Experts of a small language model: 9 layers, 4091 steps.
Below are experts of layer 6 (counted from 0) of a mixture-of-experts language model. Rows are named router (the router's row for the expert), gate (a neuron's input weights, with its number), up (a neuron's input weights, with its number) and show model dimensions 0-159. Each number is 128 + 24 x the weight over its row's rms, rounded and kept within 0 to 255.
Before each expert's rows: "comes after" lists some tokens at least twice as common just before its tokens as in all text. This comes from a sample of Wikipedia text that the model never trained on. Tokens count by the router's weight.

# expert 13
comes after: "\n", ".", " |", "==", ")", " =="
router [135 103 145 103 142 114 110 122 132 129 100 135 151 101 136 134 128 113 112 128 147 139 164 111  73 120 122 127 146 107 151 112 121 155 110 146 131 130 137 132 109  83 173 113 121  94 112 123 132 159 133 123 100 113 119  76 145 109 159 127 115 130  89 127 139  77 115 119 164 102 117 121  87  55 111 159  91 170 101 131 134 148 134  87 177 133 131 149 123 183 103 141  86 151 146 101 146 171 151 142 125 127 143 133 168 166 143 153 159 136 131 118 112 109 115 110 156 155 131 108 138 120 122 155 171 150 111 173 189 160 100 150 141 151 132 101  90 145 156 103 153 142 149 145 128 157 118 115  95 121 118 131 100 149 153 120 106 126 151  99]
gate0 [104  89 143 147 118 123 126 125 129 117 134 113 150 116 127 101 129 111 148 118 157 145 127 142 132 159 104 135  96 144 182 106 150 144 118 122 131 122 133 140 150 137  94 142 136  86 145 110 111 156 145 138 121  99 127 158 132  52 124 104 139 102 133 132 124 114  96 151 177  81 109 124  80  88 131  97 121 174  94 132 116 158 141 142 124 169  92 137 145 112 128 145 123 153 138 120 114  98  85 127 118 193  95 188 131 107 161 102 118  81 120 118 120 126 121 114 123  95 130  85 125 141 145 106  85 112  75 119 149 141 121 143 145 129 156 165 113 135 147 156 125 133 131 128  75  91 130  89 155 117 119 136 110 113  99 126 116  73 145 113]
up0 [125 113 122 116 115 172 112  73 129 113  82 131 135 130 123  98 126 138 187 144 115 112 140 111 134 131 123 131 112 120 135 136 159 106 123 114 127 144 140 140 129 139 152 132 119 116 107 138 123 142 136 114 124 144 129 106 145 165 110 150 108 172 155 144 190 143 170 134 107 141 153 109 109 137 138 102 154 151 160 123 156 108 136 130 154  85 113 123  93 106 135 109 175 113  92 122 100 150 128  90 115 113 124 134 156 121  90 180 134 155 133 128 157 134 150  98 174 179 126 115 127  91 131 135 123 122 121 173 126  86 129 219 116 137 151 188 121 151 159 126 112 132 118 116 149 116 148 156 116 114 145 109 136 155 160 142 185 165 122 100]

# expert 0
comes after: " ", "1", "\n", "2", " L", " E"
router [170 106 174  78 133 120  96  73 155 132 105 132 136  99 158 101  91 149 133 145 119  91 131 112 103 128 103 153 120  95 155 100 137 122 146 122 125 157 151 122 108  89 147 134 164 148 116 121 126 190 100 117  99  79 140 106 147 100 136 119 108 122  51 125 129  79 110 141 152  94 115 111  98  89 155 137 107 140 137 109 142 131 132 105 128 110 131 122 109 132  93 152 103 164 137 106 169 126 126 156 107 160 131 141 169 164 128 151 136 131 155 131  97  84 111 111 157 147 112 127  86 117 127 152 157 150 133 139 137 169 136 149 125 134 123 136 100 135 118 152 119 126 109 137 130 154 146 116  77 114  77 146 105 128 131 117 150 158 144 101]
gate0 [134 119 130 109 152 137 105 107 160 105 127 181 157 115  95 121 105 153 161 153 139  91  97 158 138 105 179 120 140 100 115 171  93 128 140 150 123 137 111  95 165 137 150 120 101 124 157 105 131 122 135 120 139 146 129 130 167 146 136 131 124 106 147 138 124 132 154  61 193 137 110 107 125 124 146 125 143 134 160  95  80 166 125 110 141 129 163 113  73 127 115  93 140 138 154 101 112 156 125 128 100  87 112 141 128 124 126 166 120 102 123 151 160 156 146 163 107 136  84 164 118 126 133 148 147 171  58 124 154 148 119 121 162 133 131 151 132  88 137 105 121 144 127 100  95 117 140 149 127 144 123  99 110 124 117 163  73 121 140 132]
up0 [129 123 149 110 173  98 136 140 145 125 119 145 119 147 147 128 141  99 134 139 125 158  98 114 139 133 137 112 126  67 175  97 156 132 125 119 137 133  90  93 155 136  83 136 128 103 119 107 123 159 106 109 134 122  59 130 132  95 122 105 148 106 124  94 151 102 178 163 102 131 105 122 104 154 106 122  80 142 158 137 116 101  98 111 130 118 101 143 154 123 163 143 159  72 140  78 105 126 129 138 129 162 129 129 124  47 163  94 118 139 106 149 105 104  96 120 133 153 107 108 158 145 150 124 103 113 127 102 120 132 112 153 100 114 150 135 104 140 111 151 154 128 106 148 130 126 112 117  91 125 166 171 140 146 176  96 153 115 131 104]

# expert 15
comes after: "|", " |", " in", ",", " the", ";"
router [158 101 154 118 111 142  77 120 134 107 102 143 149 122 125  94 131 123 131 149 156  84 148 136  91  86 132 146 139 111 133 141 106 153  94 101  88 141 129 117 115 110 174 139 145 116 108 137 121 164 132  99  96  92 121  94 171 111 177 126  91 102  93 175 130  98 101  95 171 124 127 107 119  95 111 136 116 138 136 133 141 131 163  73 151 132 135 117 129 182 104 137  88 120 134  99 146 152 167 144 123 119 121 119 137 154 166 147 123 132 106 172 105 104 142 106 168 111 127 112 125 144 111 159 183 131 130 173 136 163  98 157 122 131 158  79 125 160 149 120 130 126 134 141 159 156 125 134 101 109 115 136 100 155 135 118 128 162 140 105]
gate0 [116 108  89  88 139 132 123 139 124  79 142 130 159 135 108 128 120 110 142 113 137 122 126 138 124 140 129 182 120 138 190  95 138 160 124 161 195 101 137 111 109 130 130 131 110 154 131 128 118 125 153 124 154 130  96 122 137  95 155 114 151 139 119 160  99  98 100 140 117  93 112 141  90 107 178 137 154 157 114  76 116 138 106  87 130 112 105 120 139 119 135 112  85 123 155  97 122 150  73 168 105 134 115 111  99 143 190 123 110 130 154  99 133 112 115 139 140  74 105 150 117 158  88 162  94  88  82 106 125 111 141 141 107  91 120 120 109 152  97 128 107 112  95 159 108 137 146 112 142 133 121 104 114 145 118 120 107 138  97 157]
up0 [117 153 108 103  77 144 128 155  99 121 106  67 131 123 189 149 119 138 154  94 127 167 113  88 133 106 113 159  97 127 143 105 131 129 128  93 152 137 152 165 134 101 127 145 105 147 114 140 101 118 153 127 121 112 117 121  74 119 114  99  85 133 119 113 154 135 115  80 135 142 149 146  91 112 132 149 110 100 126  91 162 132 133 121  94 137 157 109  99 119 115 102 109 146 123 140 141 114  98  96 113 105 136 169 115 141 137 117 155 129 163 137 133 127  90 139 188  91 111 157  98 124 137  93 134 139 147 104 100 147 138 103 132  91 147  96 125 136 109 156 119 102 121 154 123 145 127 102  40 119 126 131 113 125 153 174 154  94 121 118]

# expert 18
comes after: " ", "1", "2", " (", "\"", " −"
router [132 104 155  93 118 131  98 109 143  86  98 145 133 122 145 126  77 105  98 147 148 121 166 123  64 104 124 126 128 100 134 105 137 119 112 134 101 137 154 137  99 120 163 148 168 130 125 137 142 171  97  85 106 107 143 112 153 118 151 122  83 101  92 149 136  57 120 121 159  91 121  89  76 102 105 169 114 155  95 118 137 134 130 108 122 129 131 157  93 157  96 131 115 120 145  92 162 146 158 134 124 133 119 171 168 173 140 145 155 135 148 113 123  97 110 114 150 132 110 125 134 113  94 148 166 134 100 145 162 149 134 155 141 116 117 123  91 151 169 136 165 147 138 145 119 111 115 103 103 121 126 135  87 151 163 121 128 130 152 127]
gate0 [ 91  66 125 127  87 120 141 156 153 139 119  89 109 132  94 158 134 112 111 131 120 110 112 150 140 132 168 137 142 160 149 118 127 139  95 119 169 115 115 134 123 169  91 142 130 124 124 128 124 137  95 144 140 126 143 121 141 126 101 153 160 112  83 107 148  99 122 132 122 137 163 115  91 133  93 125  90 153 108 138 184 107 177 134 145  87 135 187 111 123  95 128 135 149 111 124 155 125 121 133 107 145 158 180 161 162 122  90 156 151  97 139 138 111 120 137 145 173 115 118 142 114 131 130 139 147 126 122  82  93 100 106 175  99 124 104 150 125 129 109 151 123 132 159 149 153 163 129 154  90 108 160 155 123 122 185 155 136 110 170]
up0 [183 140 112 127 150 118  99  98 135 100  97 122 103 120 177  98 139  67 137 152 127 162 121 151 116 117 108 136 118 149 113 162 120  99 173 153 114 129 109 147 158 106 130 100 145  94 142 137 161 101 127 152 120 133 116 159 129  95 138 116 174 147 135 108 104 155 123 129 144 126 169 115 122 156 108 124 153 128 116  96 111 141 136  95 140  84  71 149 123 167 127 134  94 122 136 134 111  89 135 121 171 161 138  96 146 138 128 137 151 137 102 114 104 160 129 162 137  79  63 152 173 141 104 123 134 147 150 148 140 149 121 150 104 119 120 144 132 116 105 150 118 146 104 128  84 111  85 153 133 134 128 112 143  80  72 102 102 135 112 127]

# expert 22
comes after: " K", " T", " B", " G", " M", " R"
router [129  61 154 100 113  97 138  97 129 104 107 123 138 122 102  91 115 146 131 136 109 109 155  98 134  87  84 146 139  97 105 141 101 144 128  93 101 134 144 100  91  97 148 130 158 101 101 139 144 195 112 115  63 101 135 132 143 132 144 121  93 125 131 141 101 106 124  94 153 114 110 112  88 122 128 138 125 148 122 131 140 142 162 127 161 137 129 116  97 149  82 131  82 134 166  94 118 130 172 158 103 159 123 130 158 169 120 145 132 144 106 133 109  88  99 119 165 129 141 106 106 140  91 125 159 164 117 100 175 135 114 102 161  99 116 115 112 141  89 130 122 117 139 114 134 111 127  98 104  98  95 123 102 163 147 130 127 116 132  86]
gate0 [141 125 231 118 112 119 155 124 183 177 135 156 101 130 162 131 119  82 123 143 118 138 107 107 111 140 122 138 143 119 142 147 105 131 167  97 134 159 131 151 112  72 132 124 138 121 100 110 117 142 144 102 134  90 119 115 174 182 148  93 103 132 115 103 110 127 151 134 175 128 129 104  97 140  98  99 107 139 126 128 123 127 135 142 174 116 112 123 109 129 105 120 101 113 127 125 126 100 132  95 112 154 152 120 149 135 114 139 147 120 175 128 107 114 113  83 141 122 141 104 131  92 117 148 118 154 197 113 100 139 110 123  97 132 143 129 119 117  96 118 118 141  87 130 133 129 108  92 144 146 156 181 148  73 141 126 105  98 116 118]
up0 [135 136 106 132 144 127 114 153  97 143  88 136 116 137  92 140  89 147 148 125 160 129 113  82 132 152 133 118 168 120 132 115 109 141 109 158 139 153 156 149 123  89 125 103  93  89 105 128 117 141  93 147 133 135 132 136 144  89 135  99 148 125 114 132 128 125 143 106 101 158 163 160 166  99  79 174  75 157  93 152 165 125 141 133 109 101 140 138 119  82 138 132 126 119 143 125 109 142 121 131 143 128 100 107 148  86 138 151 115 140 114 127 119 119 109 112  92  74 162  87 100 114  98 161  74 129 141 137 131 102  73 131 137 171 126 125 139 139  96 127 128 152 157 127 156 152 138 157 160  76 148 109 143 187 142 102 106 164 117 141]

# expert 5
comes after: "0", "–", "9", "8", "6", "1"
router [176  97 143 118 128 126 119 128 150 102 105 140 140  94 129 109 100 120 152 148 120  94 184 100 119  98 111 133 161 116 107 108  75 116 120 115  96 135 142 133 123 109 180 152 133 123 115 123 128 184 110  96 109 125 156 102 168 144 159 119 114 138 126 163  98  73 116 125 167 136 112  81 102  96  94 131  90 137 127 136 136 132 114 110 141 122 134 113 140 205  81 152 124 149 161 113 136 166 141 150 116 136 108 137 146 126 152 131 152 132  91 164 109 137 114 136 155  97 122 117 124 128 153 158 156 153 121 168 162 159 111 142 159 121 139 118 132 145 157 116 133 158 118 125 146 138 114 112 114  97  62 145  77 153 146 138 111 126 152 114]
gate0 [114 122 139 144 144 119 130 131 142 161 134 117 124 121 143 134 115 134 137 125 121 114 143  85 131 105 115 126 130 123 139 110  98 160 131 120 137 191 148 149 103 132 126  95 124 150  78 134 130 137  71 118  90 140 105 136 120 151 121 105 135 155 158 159 124 112 121 135 128 157  96  95 131 135 123 129  71 141 111 105 176 152  67 101  99 170 126 110 118 137 102 121  80 136 111 133 132 110 155 134  86 188 128 157 159 148 100  81 125 135 104 114 160 172 141 118 124 125 102 123 160 160 153  86  79 141  99 145 115 121 135 110 125 102 161 146  99 121 159 169 115 124 144  91 140 177 153 142  95 156 132 109 147 138 121 154 110 106 104  80]
up0 [114 126 134 145 156 155  94 153 146 114 108 124 126 125 133 130 125  91  89 102 119 145 145 128 105 144 131 134 123 134 126 117 177 157 107 117 125 133 113 183 147 161 148 166 134 112 111 113 139 110 117 120 178 156 114 114 109 118  91 122 144 114 119 111 109 134 192  92 174 134 121 131 130  90 134 139 162 122 136 116  99  97 126 161  76 141 123 139 123 148  99 136 169 158 147 159 131 101 143 133 109  77 156 108 129 111 156 126 127 126 108 144 122 115 114 139 159 105  91 133 119  86 166 154 103 129  93 129 106 140 148 172 138 126 109 139 105 112 130 116 106  96 155 145  68 130 119 109 164 133 170 116  67 168 118 116 119 195 158 102]

# expert 19
comes after: "\n", "-", ")", " Party", " Country", " Team"
router [145 144 162 138 132 102 114 124 147 131 124 110 128 131  99 135 123 107 139 160 130 132 138  78  66 116 142 152 141 117 140 145 100 140 104 136  92 145 141 107 115 139 165 134 139 110 143 112 146 153  98  88 113 136 155 111 167 160 133 152  92 117  63 157 123  85  82 135 149  95  91 129  90 113 119 161 109 160 127 132 106 140 140 112 177 157 161 144 106 186 112 122  95 149 146 117 152 159 126 181  88 121 126 147 141 167 142 137 150 158 125 171 125  99 125  88 122  98 132 124 128 128 123 164 172 145 127 115 140 134  98 118 134 102 127 130  78 141 153 117 126 148 116 154 113 118 116 109 138 145 107 109 118 181 145 109  87 130 132  83]
gate0 [106 126 137 152 158 112 141 129 145 122 121 122 226 112 157 107 123 116 156  90 184 124 105 200  89 111 146 102 132 131 117 115 152 107 157 112 119 158 148 166 124 120 122 119 122 138 134  97 125 131 125 124 147 108 121 121 141 105 125 162 114 107  94 117 175 120  92 142 145 169 156 143 105 116 132 180 127  89  90 111  85 137  95 115 110 123  91 104 127 103 144 109 112 143 149 110 116 135 130 102  99 132 127 140 139 118 105 115 152 116 116 172 103 101 124 142 145 105 122  85 136  89  93 112 112 119 150 121 117  87 142 138 123  93 131 146  94 159 121 116 115 158 129 133 136 159 141 115  85 148 168 166  85 104 107 120 127 159 138 125]
up0 [167 133 118 130 116 114 113 155  86 149 142 111 123 137 154 134 106 155 122 133 158 129 167  85  85 158 121 167  83 128  82 136 147 135 101 123 106 136  77 105 133 145 101 118 130 135 138 178 124 131  91  97 157 128 150 128 129 152 141 119  97 151 161 160 105 139 120 132 131  98 113 137 136 124 108 147 124 117 119 136 126 102 135 123 135 107 148 146 106 123 146 111 142 132 116 145 123 121 149 136 162 131 122 119 141 148 177 118 146 108 157 123 121 107 146  95 138 106 144 114 175 141  98 171 103 172 125 121 148 143 158  88 135  75 130 127 111  77 144 186  93 150  79 105 107 101 129  92 136 126 151 179 157 135 130 160  92 181  84 111]